config.toml
num_hidden_layers = 12
hidden_size = 384
n_experts = 80
experts_per_token = 6
d_expert = 64
d_shared_expert = 0
hidden_act = "gelu"
moe_layers = [0, 1, 2, 3, 4, 5, 6, 7, 8, 9, 10, 11]
router_score = "sigmoid"
normalize_top_k = false
routed_scale = 0.816
balance_loss = 0.012
balance_bias = false
router_noise = 0.3
router_bias = true
init_std_router = 0.0131
lr_router = 0.000772
num_attention_heads = 3
num_key_value_heads = 3
head_dim = 128
vocab_size = 16384
norm = "layernorm"
norm_place = "pre"
norm_eps = 1e-06
positions = "alibi"
qk_norm = false
attn_scale = 0.0884
tie_word_embeddings = true
parallel_block = true
init = "normal"
init_std_qkv = 0.0255
init_std_o = 0.0255
init_std_up = 0.0255
init_std_down = 0.0
optimizer = "cautious_adamw"
learning_rate = 0.000549
beta1 = 0.9
beta2 = 0.99
weight_decay = 0.44
lr_head = 0.00723
max_grad_norm = 1.0
warmup_steps = 254
schedule = "wsd"
decay_fraction = 0.907
decay_shape = "linear"
final_lr_fraction = 0.0
batch_tokens = 65536
max_seq_len = 512
doc_mask = true
train_tokens = 330300000
max_steps = 5040
dataset = "wikipedia_en"
Below are experts of layer 6 (counted from 0) of a mixture-of-experts language model. Rows are named up (a neuron's input weights, with its number), down (a neuron's output weights, with its number) and show model dimensions 0-127. Each number is 500 + 50 x the weight over its row's rms, rounded and kept within 0 to 999. Numbers have three digits each.
Before each expert's rows: a language model's description of what the expert responds to. This comes from a sample of Wikipedia text that the model never trained on.

# expert 61
What it handles: Syllable pieces inside Chinese, Japanese, Indian and Pakistani names and places, such as Qiqihar, Shenzhen, Fujian, Khan, Azabudai.
up0:452526469510610399442468421450451434434563449520571467452484419472442470424544436470387553418413487451500576463409570454560510523458490423534522550544472485512482491447465358512515465584500493516580481496535482511473533519513599492538446435519524517486458461452497578452479551484473520466499487488432562578392586490536559514412499397515405547466472466423449483490418497537494483524473
down0:453485561568493555546443479476549532501551570432521620492436583560543493522398546589476479545515555455479532483541461517474490407469470468484462465530527483494599369373579495558538447564533491539525549527554485527557420437457499485531417540545504458511405473532443420413441521504506490536409523506550531488487501482511560392473538526626478476530540463541465496595541570522464474473518
up1:579485532418484567572502461534515389523485510493581531440479532493461549556476488431519502404554435333572540485476451581545461506544560464548579475562543537505428499498525465494454445488583417584494526482402509405591524512442471547593529487568512453481555433519563531501443491504479417421461471608479457459543517428442419547492431524483433491485456517561502415457471487444480438451447
down1:517443535537544426426482514439453477528583507510477530605525495549488589442489594494421498534552579562548558478541498477456384445527516468569442502545536510497488418523452472492471526506594527475538373601540470532511575491461490579553571465467484488514502540493490533566478584440473484472470438437476525531456483462535547616589520517511545451467493501591529490529552618569547548472551
up2:509426486547440427480543571524419531430495467637514496461472507503473499472598532468427478509503463407465560532525520553487522539491406483420520530497494469603514498631478470422492449512530576447562604482533500450475417539472522494374631475549481460573601442493501547560449490509468555435516476442558488459416525483546475474455460474493498512614412470497559486475450540512545445565430
down2:449532527515538530571527483522464449474473546487513509504475444645481529470572615476441471520488562565405512454520528501481530580514540504530529544480523491552478512477441549458467478588442491421520531539451451498422470511537549475479518489461471550478480428452561489512523491382599545494536532546456515515484553568542512478535358481427467641548621532539533485566438577572705412437482
up3:518461487514509451543529482498578502441488437549512556527376520551434405476453455464487490493488470411496527548492513382562484480474453514430496452487474467510531515453490504440468546498496549556420529471550419393541369488503638465489445462566529545526585441514567453420546562475512491451435541553482525413509501439627497437472494545513448606549582511476495465499581580462560541419485
down3:507555521450545522484485427562483525464469590440578429504513551490500570450470442537548460530536577570456427510489473476519596562613495491480612479560539411521398477497564450477551567534478546467445580580510424510445575519563483426495574551478507526455542541532485551562457501449467520534483548415592545495574435477498520482524467517494395562469462531597512525482436433379584499609486
up4:538552493422530463502469512492498509462544556433548536342389413481488458450537552425489465523491452474559561541458562500526467467466535430454514491520575495543462483455568534477550525460466493568528545535516525440471516422502512534531542468524585497448549507577552453519491572426493500527495440466486553611455394429559606495483547523525417500470475575518420548501446477495527545393555
down4:523596538456461497415566544417498440555417413500502524527548553474488526526580404410548527540463509543537426557559558494544519470515475517403462442478492584448371536437381442522484478443537365570430523444552488453544486404498417518528461583537520545514400463415494470442543552510470529432425468484571549509551463470544529435529458527416517588504457443542538439409531439472556592504508
up5:469579604438477596456518498515511464453403541486516473425435412468490461497506589528526598486496532561511520506489504554567486516416589485527477558565554500578424465492493455448485488526475432432522584436515505527584471546502523517577523445539398539524543468392567511488510446503426489610463464455429491456451453582494498583539522470498517516460455519461472499508430492597508527492457
down5:460513515594429484570462475583398502486558513509354447542485543520606470464552636493535448439543494522533359508526495510500513327514447476523481490441476576413521491517553507507482527478536563409433528467505506560599537434486489582616518544550541424481447518441480365521558591522561610460456524460474420457482547480477529499443531491598522417570465572543516490490532480505517523474530
up6:387498511559543534557498525524545528416476507520501442483548597423460475534552435474519514582634448487525430436390534468567451502517518471573414428497483544546520513443531503495606487531455470443491506523461469501417522516495472465445460518538446490443494536565488511468466535496568432500504424415430398524428500478339541375572466545451491518515476544549480537449492591543420523467499
down6:587445533519560410511524592469492485552575502379584496501434431498426541516442490555502579521450465454500499512521491492493478433558485541491465494501567581452508417490502490484526465450506499575498534550490447473519493444531508465529537493473516468556473428499484524499562503495451473569457487464514496561424488506522532474486478464521416415503518449473467526484614544547518577466547
up7:517461465428559480514568498433424485500457548458537520513432472492467433585517478510524557444474454513464521543558431583453492548571575445642437357491488530429574522513547518473504547498448405449537474533564488485394564521524507594513450499463534463502484514449522515533466451569506472497517454602497434516506482435495513570485465660490549537447553520504469444492434471470521492601588
down7:551502556477495515465458583549467522537447545537498486468476481475540556468509452450500543491592460442482431463468547542497487504538490482520551507538533466460563573438571457459440466471477550469447457531515510476517520522446458473474467470430470465522542455596449471507495458443570564476578516540486476468438414516445479473480548504500504462417638571471572464529459518576448507619521
up8:444502556441528495472476496444635481473463491521532467504522417502488445509604440453452494464526405475478504433540475502529631450501606524497540445495564508485562475447440486518593483584388551450498414507479520483407510587465518480488454519523524533594461474456529531413471530458546498423493444462440450480527522467512600505516522473517526503480468576522485481403456542560532480493501
down8:514560529369495456518372437434566438526546494536609556473543512438408449474537490488446421467488470593489530479493456516524473483499489449443503557604536517456473416555551506477526566526536551521480529475426487511434503506413495436463460477471521499516534583592496552505517493588461442504522570514423429430505551529525503538414489555497468459521526410553536574523479501459356591494582
up9:413559513420579498503529514462582462415474487436519553537509444433448563499494560502461423483556478488441576565555500508485534484459428559601493429449475518497493508443540386456450515599537526488473549519520585488493572447425551520460469558527531493430527511538433586487442516501521495483442450531551563522441500597510514494463395560547498454499507470441477480415441554415596484569496
down9:494577555594510493503523520532522532444563490412511492519495578577449564525465504495515587543525478542594546483454489563527549569510516504521384511520429477545475453465454479414491440548521496456446554541509517595485450490578382497513604483553529494493518468557482530495535536510497457375650534579407459490604529448458461497513501505436557541491550460579489600532576543485459426443451
up10:451519729439522465404513555558490572572526487435507524392508441396465594520500611460484480532455403566494437341530393443487476468486555480534512518548390604587455396507405523523517531472433477512484489460519541473515503493482404539500540481473467571533439460485510562555468542435482479523508530481533534581397461459442487574481451475550512518414444529551494456413578631509578518502552
down10:458492494520447416521564444458425470497600554491500456599556504563548458470564568451472438445502431467510449550472542625485504406486494507544560569543567475493472437615465467440405527394483502502565576453578548516519453486518451477609507511620515518285466477486478483472495630580482434425417502574494484547416541554510484438549560538461539512534448505541491497427491397435479518557551
up11:466608586443491483442532557527515529503422494461490501482492466527515477455468522597453476438446507432544562505425508462466479482517411510454465562550477476432547497496585513541550438440503412480515495532584535559451523514481511440370520409484511412497541573499419505521508446418531512473494495487438546411403561451621451524477475516521399537532487458428482442568391541542600522487426
down11:542516522517522492477421516569584599532505501502502522527478615417502556574415431544500511439485571557490508456446475482484485531459486504568465493550377549410494534391584538448572456613467548437525500474457504490426405554533541483521501517508540483503522465521568518495433518584492496537384564582499510467557476456562538487493422492481416450429509496459491587527493501525539449537494
up12:453551531537421451465401518535511505480559481491421452452468458479536499497511496441498603464458486482508564519542478531469497456535431542463504510504487456491525536456538544450555452505460479513509489513537545562454485512471531564501524506446405549499480460457635444554533495544524428435545549484504518546490432491589469460566551517549560487531401491528371380470479513474537467537536
down12:510474448429607458520450477499477432476574555546544508447544475546514450528437480499503452489499482545502438470445531389501475475495593526559560500557503478590414471487496657490593629542441532537502485469533561490532581391457430447565531511517440527473437548537533481563604548429520513438494561516528536536473546531515522505499429513540394553486522404462497478487428526413492597454452
up13:520637524473437521426491593604415573523502494507559459573464542515472524516514437533532544457472426455552516479467499494437538474429543522634456442446489511579409451516529441433490521495442515486445542534629456502584499558559490581513471556429482482451576452520527495537479593488515546486440584469434597544559460470560408484485516487555412467426460418480535513559537490456498475457567
down13:566569473451490476446471445590454500504492500530511526460422459395522579562524544464501505535486531505566482515408423468527478502489531531533452549512492519446486431508482490543461507472451467601469498514405555421469586465446484486545464562464449432519539531444448365469413430577406569487448513541496496479478505555585568547448458541508474484488515426444465397512524568467463515542523
up14:506426616535529434457639501572510450540496390510482574406428487498472441566554543509517440523497466389473591525507563493512463513428458590486503472508540544579522465421500540408487438613549519527507530407554539507428477579412486605492546509466499581517534475501456454486559559581464514532491484538452574510410441495554493489454500511536561501466438489459543439487495572481440485501559
down14:457541448565473450559559440573446536465530473420489381506574509486469486552477390544511450582431525542443544577490526592377533514523431459500549458473527551453579570488477458478494520523535478482454486519528405504625480530466547534503438533474504505532536540486532469426447477522536555511558540520488491485471449565465545432510415540514418497448528522535586511539470499428608480454651
up15:562600522450536452469549513509475453470461516478533430445516488490482404545577599472553454483514557391489537485478510390472476565534569493455528533469519634562540568523570451432462494315450520539527553494542491513498507439485482448594553488491502431546480492506467474578542501565507538411482438476473513528540525549432597468501418521549543578490562483561510497500455595519504534566491
down15:527533422495493448505508485495602449460461546504419485512514575528465488559553444395541490569520351508608450558507570491465469485516494495487454558452548378422518528531493450438472499480514510466553504461514556483477482410508604491647547475512537440488586507510459465535462448464528459484502521438489523532538517483480515515527485545504461451461398515533526536498572523460507465496576
up16:520369550464492546524582520458494457571452497535497513519480543602417478431513509432519476439458428459504509395442517482524432506591533531462429425552546458440505525460507577433573547483487475470529511529601538463537468515503571490503488473466513535487529448436492522421570498489488451452483497523562525468431521432493516511533557514557399441450527530538500485377459493473553533412504
down16:458459429418500480498534513493347475537526503535485502504533473498465453462533479495503493565463485534436476562499558486457462587470453515531532498465450536505476463489526540576474457518550390476506514580513473641503535516456428468424541453534500445490540509479486484502512430526446464496619529535545519602550441492518506583411447413452454553539498435547523429571521477484494505519545
up17:526595503590455410440437522568479534440551455488473540492530538493436414535413491508493543560433459499482502498538527493493472539446629499545392520433551457447533532467554607423433623490450485435577527460523455461490455412558527500486549501469578512500544435567507393590439567498555546621561465510543483589466437439568542489560514448535508413467536597504478527493461509536490550626457
down17:492497427483488492605557486532482451455389577427472439563478507426489452591524487414478490480474510605512528453424490465535471424449517511471446473510486524526439486508484574428518518403450485504511486478578544493532456531505554532406499483476405534475443503520626580437520526487446493499518532457431615555510474535483455541537489516405453611429471520484545431435614468513533505502437
up18:514532450537535508590427437494529469518511482549532454466453433463505476518426359502547553420483464451518470522437437481514520554381476580521489536530457532548530643498503559487498599506485437436482533518572510507424535475542525557550499492485469476516521506454556370563524514570488393538478437461546497635459455477563394465496431480447534436504462543466395471517488530475485554555490
down18:483447450556519388488523514423478507524528474551433548569546575547550413558551431509572391570493457493527539502522542519400538485480557519536497429472385520573458476463457569573422488465585450513564546571573542455599499432384546579492495634510492451505474542532521485517515482507499435537474535441526438570510500514444613485543518552471498505416484491551414569408557433567481484497537
up19:394476527519577494476460468550435597418520524495548587417485491544576441439462404470453546437439466488563579426455493486519486460557486556461524517519530522516478528530522439460576484510567462543453506486575519526451539485513531467406486448490577478549574564451510442579534530499436430480514462426604620463469596545515427402481458475476446503491471504512386607498455459473498601497649
down19:551535520498615548502458478422417494434502392465516488524471468546474434535560496458487400526347461475461544557504539493472475525534568474525503417552513558522518464477443544466549537554581455510582564555539550491540453486473544514491492533575516537454483640508548483538423477594503594461556553543515470460497445417531615566553557517529420521449511502497507521551510386554500524518479
up20:457492446508515477527521436509576443480362403496516439531472386478443456458474454555468456458417480489462474466467412478440585522520564517530494497548519464530590553389538517542490491545535470479510573438560485452405491520432494519576537518547509495402565506445521480477429542548507420532512483545525491510538546517575514511460595457472511520484486470492413551530512558475558477571547
down20:529570555467543449566471532520527418500582578444444399473471468506460429583540520558488515486438507507487534484544576412587539407535547462566460535435556585451470460482617523433543563444472503530482419486499519455514492386547489497559592526420568541437553539506475516553579584539566535509464558447473560582507591430465499460605487511476422477504575513417452472468472572581530452551552
up21:481488528523515496490480453495503522408490469420451454450542562466598547471454451488598576414485544476525493494449449497590518446428429536497487568433540531560517557409540527406489581551480448432534489549541517548503502511487465566512621493535516504461531512492520423602491457495527433477565437367453491532440388501598436440490464511487485438538441500491346505488460552462465534501539
down21:457471460635499629549493507438477503484521508519499431447514574375534432495454422497506544582427516503542508503465572471469517473466517490497441493531441512550452640486548585450462460548631486459496478530605502516540554441464542565468521535480457474510440571544472508537557453454463515399533494517556489515503557532478541395509519475593428591526526541497529513417539414561488474434493
up22:477490526393518512512556570482503439540495528508549498497459530601513547376495482562423431485443460523520548544454476490459479606451519476430505536470501530523494477524520529525510445524457511538482541463471515516420504616482558529523465391578487480449453460526474496513415509513557520475521420469517506434498546480530467443422520621481466600440486581450507402482509515476496472512505
down22:560461538434566618470488563442457557515463541528439542554513538471485563555508582451442497516580485554471622556470478499470467440435565389426585461483446408456548509432456444598485527340473526496571490487468421502550466551555562415524488534490531504573534537543484488468551415538506549517515555552544363470515521451475558530532498514481553459582555519479533516518496504547592444500455
up23:573510487443449303490611544508539512457467409527488447498487474486533460440394506502538588530532503367516450516532488515476492509451544535628434560488486536525553514435550455420522490491491376548528463451522516565453477520470544509512501528475560511618465576446489501534442478486490414502518443499414421500488581513515505491549532481487527567499510515527420541488426520506521396532496
down23:487415578506492456596410526470575457578497566494505458498522536542498432565512459468503531497538450525534356566427495404499531501604459460539444578529549497450431504398572535538486523495557535544481449489438378511472513448506474391446585449527579514438460402478532570510420509534418487537424572530485564490504610502412504536551483508502428397478577533450507468497481505510556586534516
up24:472451544520540473570525479507518440454494500528522600465451509615479522551422473454502473498506495549486521650507540535493465429572512529450491511494555508478565461390496512429503566525500578521545491466530456495424533503437588492552516441450527469484526459516494434511595599537526512488463470427452488426474464531581479574522424475501490341488436445470500536457467492494553499540572
down24:537511496476467496437469518468551595508569570439456479527419522461512474509514467516576505442557423546517429501561456473515575567527458596556425524509505378516444465575511470608474459570490480524482451542494495522553486452537477525436466536512530493441536490473539571497421324567546464492475509476535455495515543437437471465452479477539613586506486591532508542524514500570453482498399
up25:426482564520496465550433512534461472448460444482490504420459495517563479571477509533532466474496469483454454489478544477531522471524482494410531463520457450520553436354549564491544509495475454465538528555609510423488480491503560569527536534535477581497547400518578516472527490491461555458474513388465484564401431505532563484574558525440524442564431552454428386446518529518521671556481
down25:495451435544496509471581513515508562482413488505548548485456536502546484418486402557582530559562561482462497449476555454536567496482493555473511458481520385530417444506425503473571542526528489518478600507495561504455498482511514541438487462552572477493520496542483503502450459497487543529469547462479530523448485570491537506504476514553454551534464461579416592490470466380557451461589
up26:480677541473476446562476432497444521517490539488509450475484607503547452481488580521478471482529554446556547448466490540550535542497559440505554543540550549516456475479623489495586393460474471469568505552506490496571552455405469524543497464646428458572571481460547530482513543511531510477445427497456483486491583616431524474538506530471473580505552500432469522524510505516501539493458
down26:467472578419507565481527547563499549475616523453541501476513573505481581556578420534610569600518542487519439523537445506561538468525413537488412468453522473591507488453489559526465567531479390532450434503504489451523490491486606507476524500469590478500590416465526560444514521564589473534473450548505546433492457387518529517480496511472575515467519528409483528511471500441609482467486
up27:445586472556525523407527476382435474534472479500502558465573561514472373446431523465497552553479585459467579581491462519488411501483537596470479470549519435507540499364479450458453576559470521429461497540504468572551492532487487491432463447428522479539481586471543425456441464506550521508546486516474504473485452573434499475583477534530439424548487507429484506462458532455511508543553
down27:499524439474555470533417521434477471590614451429533460514465554440488543445555476550560582579437478610471402506481498490581539522473479513520451564549555542461480460503518509495468487420582457488391480448571474535536576502484509582487472493432525512486495492473579611490498523493384547443426472536470531466433557457463557497519438474520413436498427497527586445461482456460548498495445
up28:572604520507494525490543428527446510418432481543527506555483444456525578530473481491407522461556505535525571590531558485501484476544500418597407514502495598503466467526477465508581480513564415520553450474553480457490471537447526414563518481534388453546453546551618492465475561414486568397472416504448528421526482607469488540536566444515508473415501453522493429597515542576462536544493
down28:455518563485466521502537421608399551470523589470439527468491503555487536519510515496480551447404529466576412543474498519507458498539548489522496509482483539540525475476521377500486492570554498497519428564575457380479515468486515565537529587597573486471556549532446489499518557541560500531519435507512518521505449477486492537471510553522478474459567455513493440499406469517554372435537
up29:486496610534490445534507478440451542519453451429458533462537486462414550486494603466464482487443558492510490634590451554605514447543522484541439565498546477581560457387516526406535544486433411470497477532436448488511457409480494563588494478504506450502552599391517454442445495425461516554535445515450543537526471551434562484479395510524500470473507512548393471489407518484447407477529
down29:477468577543442546513545488482487472545485468421445403438543537441481535564501549511496585461566531535497389467451498543572424519536418509423497529447602447570455508445527520489512468444505518501425535519551482488535539463511489487545530471497519519530515404450492507430422449599501442524483416534425521534470440384448475502462505452504532464562600519527521522532482524506469514611589
up30:519603585462589503504564466563578504332542498478515424459469440507528381419532583496483521532423499462543502500503477494586408482569534496501549580471549469453526399527489502412542453493450498444503458563513507476397506529506464529457488433446526495537452533387557544405552594580577469501536492527438586456485492584474498444505545570449503516480511432493505550458447523491485491480503
down30:473468433455387532580457552575489601694528504397460528452509504515569551486517373561487489555480549507489419438459424489504532438553543463455442436430536598490528507449467463459474451443541502497486498425466477562486526458512555697489503497402535453500495596529535500397516506511489531464468512473513519600465498436524467525489503540581538475566490496491532495536489461467450434492539
up31:422514529494486414490470407562547547557549558503508572555450452445452446429587461398555527532555515456484466468505523519481520497596447516500521513538509510516465483506592513589515406529547465532532547500572527541538515506509589419390366484419479502534570427462624497477447508491527533584485544510406499523510483519432500448503470478497522577580460475498517394525399475530516514475445
down31:517501517548597571478450456468478515536540494445515457485491433539502512532462552496619532451528475546451526441469505507520462520509511500406525488461506472582610439386526441487608541474556594480470569400518583450456499561490582428639549461578547431475514412528557469399579547491465509534450473440467487406421572574565502547504601423478430509463637521447477467545514454439546483503507
up32:482534495596510557584554420539567469493459480478482514442485426534465592516493566553470477513518475481613400547407499333514567504533559517492421541571596516562463445500417496436563486413533458496468492404463524479510486566517471447608539451514483455502456519532506466406461539513520510465479433579469428528530548547564447446532463540602477515401518421582475478444512496466425511499592
down32:515450549386501608507432512470544442477520610546461529517505567455480405447556531530492545502447508512538409590553499511453537571459499409498509500524431455492490492601528445523468567473565449557490509436566484540482469518455551473529490451520523567480506600472512519452501452556446514523427413529531507552485516482488459598558511509394550419483431571514518396492496570492506474588488
up33:481510583463504508476542544562541419470443460583519513485396423500460504429466543577454469503441508480384597517447505486470429443516427575487513472472476467448533531431510539510591529559491448504417564445533484511472456459457572511436469497448501474465542545508470441496484501551509431531481458441422462460458420543600474544449491565461527427536532461454565460432491636461507480483568
down33:606581500561550483433521566489485578478588544455474427570495566568481545495550439588520501463556445462413459467508482554475529556663470491596398446481516477509435601510517535447506480545447488512483475542487469555499464577634508528511552544448517421484499553451501539527491462516522504411516558580547475518511600502446378427437449508494520519426562520596579608475551436573531498481526
up34:487558471491514452558511511444540514433459531526585500537466512487486499459501467429512497446544556417552430414515534504541563423438471428536433479536422436562476473554510493593493499511433508433563583539527560541448480579465433490652399383524559500489544501433524439444514375471470474466478507455517518489440511356559481467572525518503518510530436443509449464560501465581476559428482
down34:526450572497603533431500493591515524577423553520580555435398454497491496519490483559563559482525546517473533403502470509581395544570579468491487505570515517511500487526479488488483491380518571543571429504530478459488434543499495388470499499483510537475478551509479605477429552471487478544436434458536520485450588448479488429464539496551424492559573482611480489568534427502493485530403
up35:512442537414551535543584450422493450491474475480450552563536366516357477562485513489465484547451537474491487533535589509438392458503493508404514522510481416440612534487520490421517569469480544497480573537445537452593513391538529527528480530473509507489454470483566501495515461451550450518514471511405489485523456515560510531503409498483502436575492464512588486375456434467526554529468
down35:596501507584339545501523440428450426483430506574513463481515474541557580496538506518568583485527546456452487515524464511555600557440384500553489499422424517453393485554527476543531535504525424482519572450516542498471550504519487509541591544505549449434487424516464428527382432468491530529491585520501543462485508500462571535469541538476560486535504507696520466491518434487498584499587
up36:434442517379545416583409438503562516512514452424545560510485495487485546535467458497457533493455497466487450532444450526432511481506482440473389472501451529444557484498512532501562489580468453490511590511518532525506464469473614442483501369558499500513447443484504510478452405471529536518485537582496563505555409496569496521463457531403437510495498537464489492512550574474568445579551
down36:554507476483569578549382465485525579482532345509510485558507524563491464435512450552455495453514549568467585484462579502532601504528489513484504480518538492446463551497458529446493492573510543507482556481504506612547461474455552466506530444567549546468566450573426503518474540482479544488526434502458537398487425461552530590531563457440632471477521457496392492513531495513440398538502
up37:408487617486468428456547516513447535512511519444526571378439528581549513497526462489472522486494471467511496506563417520441445453520451521456552498577523446644516506475473524501561503536540585475466511486510504463493466526436444474428409447526547463531581478465548501527540580517524463478483544546484549477504440409490518526474504552477536456474463450515509559574459432512575542432563
down37:482470532509494593489527487481526483477471479425541482526499506496496548451481387493553497626474491468414529504578587564552484497511494483493480391502484440525499445506470470550419500500580540459573442582597567474474516447483564528434457557592504590653433426497513554537447592550551491542500495518488560522487459464436573553569461456487515554567420506510508464449480459450490496464488
up38:493489496488477486462505466547412480388571419475501472411457487543481490452472560516479486503452449485511507550440531544487458481534512460468510538495554492531537478462511445418621483597533553381510489467435518519418493388508516569468536510492451481470479551514536550505586563550512491490427509521518467469342491491463485508562470615521508493495590471491459566427508551515492559527564
down38:518513563527515521615498509424611515599545529481446530573517487551555498536475434513523531510456560427477472486542512542457569504580537519667439406506584507494482540539452551484481464553536498448443505540560534431507444510524560626451509414443487546519428478420505623523530495517522565452561437540442488528490475485556478439510470396451465571588500577484510500426534497600582539548458
up39:488510478480473554506523481566485489488491477453579508467427477466578532504535502454461423443582423466514627454471427582486491449478582449419393510501539513477436559457577436574533480565571501507545605591569451491494538542453554404458510516509539471477545531471534499529424566470556570376441483432500552540530483531574438441513498480457504528526391521537498522499436459449590520540576
down39:421481558483521470447426462470493511498517419480449479492593575513527431454536442480387539496487556550456474458458542541455517419493582529482527373505468558508490534542460497506623498588442519481520529473512524463522479557485511535519483518550519515477426471557563519506383587507469568502387499532500480362469543508601512587544504485611560483430460503552506507454433414533395533533519
up40:477558479507467455522514497497520486470519511466463536400460511492563521569497529524568440505568484530546547537529496496426507478506505461464465507519487589490418482462619460376477373461550498495471519555575475378450479434492536543552550465557563481494479544443499506525514588437491598463544465547471538521497510561537484462459461547540484545465570468570477468591439530521549517536582
down40:488517527591438523502502472584482586437456555553371511540523484504484538566455471438481564423425579405467479482464472518539543481417510514422444537505375455509402576526405429470510532455497485537566525556460498421565481500587515462574474569523457515488503546527414493540538510580468466526487465493468586529582488470527505467482537604395592472327585492449492488499493501447479489484440
up41:543460529515436434483532510548458564554548392466542498407360522566552587457418627463599469475582492531536458503452567547471483441565603436517469443523476510525563468500577464443568463476544511583529502491451509519509485569508578445479542438504444453487529477488483530429516525500531523464484408482502572474539421557478499541603488537591468516445471405528442522490501457460574567473562
down41:541464540532481513481537546525487473525463544426418561575479509570451425541559455454595532431464525470537515564500551615470538472486471614449460488485565478507461542421462473506513559473527504529525499475456421388574476447595552570529504518572567444461511496512562445534454436534446510543410400503506484560440447510420434438463534537473533527512576472493573493447561352507486487473475
up42:424479620482557420449473541525631496495504387519406535465370545558483597486455610563527457523538465427567560605532493520518524509514553513447551418558561474508525543380579489500556411528430478568464508459467475383591550480433456466456474425512372557447541567519604565464550573530558450468526426501455479445504518563558482459497641515514508511571484572472527524430463504542473552437483
down42:418445515485474559435619427424547494482456481492456448480541452478429611548522472576530485535457628399490479558521572555530469529597475467409538450472409383535451563435481576502465522396514509528485585534530415549508518483444516442474545606492459556542446570440454445451536524475518452482667497519516494566465471510526566527463438549551543636477547579513552561541453456514490578501516
up43:471435615476558456482541417513587457488573457601525525558553485455465557507485544514494521526451477502460546528548586409509510511474587465618398441557481591485472575444520555508555475561453448541487599496599566514525492512454548583479508453447475558454495448521410476507440470360559467513480461486419566515469511503590451442501491456591435562425505491515426482537390482476517485577579
down43:551488540450528494559473500562513438475437480480404542478546461594518467553427550480448464463507447434541542493561474483474478504560395499495521488450497448501460516519458454459501502459487484535556504454478448550506477494542462480608558515532534410397407482465475413414484466501481662569491495555516590475539520439461550456572451600509527506480569489487553511491531581582543448491433
up44:464442578455529541524529518483525437418509440458514514393384448531486452471577488503509520500501448477517507463490470560496467449507477436408494553486503454482524464446473469514543583563561506444544478425518472598423459523468574450524490515540622473565433473451541428377572601513553473518558533552530539501374457470515470520454439484456499453539499400488457538476513440444520486487572
down44:503596507549456513545540504430541441563436486495467485587542501486495522480444513547491533535469497512402468389565523473456590477530538550548401500452472440549430561636437485447455440504515408506524535569577540514542474581489530526485457595554498537530446512477500598464457486537484423502443534590458495587433532569457394435448460499571517535505591513546454421457442465522480548503525
up45:489513566510478488446607490566533477399491435573503585500502495515445525492490551518471473566398530592511474570512569403561500580454559484587435411567504498496396504476445528555547548566485483504390463552451469433593494490503551469530452436472412543403496495462479472469544471506497447514468409427495502512534520422508537471505576540486496436475518551433497568568471536529569475575472
down45:578484466490487472523542450488468515516542578490526533492423495508541563410514561485439438502552477431458397494487474521593552526519480564577593585608486406544427471563494428535552475538477535518520471551445484496323429504508522466564530450363513501427489488486551388580598492463430457507460496580576508499517492417595566468462471515462468562432508454535564552583513503454527492577494
up46:442556554513518460466512496451468479447468485506521550602477437517466538526500619491577521527575527519554602515483492559491452501537537451510449440500531530497598530488506626553481437517486463492531527534513505501555466527526463509452510479523505480460510468542472496490452440471556536478437507541426414506587457450504543432443571590605446555544445548579515505593538503514540561546486
down46:541474514497495475519518456424609527613468605463488506524452480462479460454497528484496492464451466557546485472470556518496512494510604482455424504547531520490406501446520436372499444486555498483539442506533478529508546548547532445535547545503516556534554469418598520377475556554528566417517517428516574458569575514511508437517409408515467529553389502513527499448500459387541423546509
up47:499618510490539466478423541538474462490479525557610452525561503519534501571513471488539529423479555606526544565500541474575461474558408486505500522527521497502471581529549504463515521547456461549496447483559541474451469598513506521511544411520425539454497457473543473428484472544456449496545483454488471451469561499548493456500452456465513406599458503573472468576440504489511498575516
down47:612512452486463557498440537556496454440511562506522514501441481495536492437520590549523532372597464527540464541535409478563560578474460470527464547500567426568522560538512492582581458520477578579413487554540544379513434563534513412533597431539513473544511397429542420465478482487481503528560499500589501504469478482562534421476534481459464496494588468470470503591499589607457519501429
up48:392479512418469444522504491464517546381508577541539574471498481549497569506589559495392522419505590471554503487473523522609544485438455446506448556531463519491523469566496452429569475476527525516482506562600464434480438561477534516660549513522482536497402490449606563519524491535432511475469431502438565548445480511534466500531429513470523466556542461608588561395386524467462481490509
down48:468505450622478521475502482549506533506527528512505486543515483538506514444441482466477450544511573538423447466530505525432490419500502594497480473363538442538448495592577472535560452459553474505553479472466547548525550456550513555549509578403529393444481528522472507541440463532507531558469493495435587573581540494459481483514581458471561429472492537493430465572523518514463432450543
up49:492608515508497543515619424505489526489502478523565489548454498505470456459547613501507498529395473530544480480529557554583458482444448447566439471456558463437527450530584417518462516542460382521474471511454520488527516522476482568504486486529481467509546497510487519491471525441480491458432389460404531510488448526450501418548555505593500552483431439477465542455478451497472512448614
down49:520394591477457509549563464517531497587466531438445447448550452517454503564483501508539584504500538557585417494557485532506489543551465596457455498512541483496518449463537471590603455519544483468479458423582389479525511474593489481472529405468575497517475435412536480466509439442497524495448419476462501548593516388495471423501486550427489417499482502526457480545537536504467509570488
up50:541409538436517539544534477551594438419602434502523426497374539522471465507429491506482556454423479516443546406527464503482511443486557520499471445551511523415562522466469485476593444470506441500549506487594559439501400561585440476515494468549498492530475487502405517505471532480489511557457431616529485563455591561568470476460487449459507475541541581508543511442544578460480483540566
down50:446426532426439443456497479514493570419483494527512392497599537547520451541522509440379462528536474476485575513535545521490515503488525448541509453494508571458567566465523574496472520513506446458498445529481478547520540470390549510439551487588594460536499468600383508528560610514419395406531463506491573548549510487494482629569439499475516359432476519529510531421498425527493497566589
up51:490442551430455532471480544457489467519443508542578487442518433450492447554570581550523564485425447518395590641461534568587467484554506507495518556530398425461532482560562482446596498446442451444484451526457458502530548411516702563471538544552555512531388432482555576536521530513492498528475496498390522473465523469362436498532510503474582488475467469513507423428496549595450382454479
down51:486518542538374559480505437535448490495474471480552516498473534477435534582487437467543392497527500504425529582491421633376483508487512529550520556457499524515429469422541548425509472494467491459590438520457497512484526564376444575460484533404533487487522528550487579554444535439457572455481474531479550512561558558540485574528492491433444509476559524460484507556414492552591461399531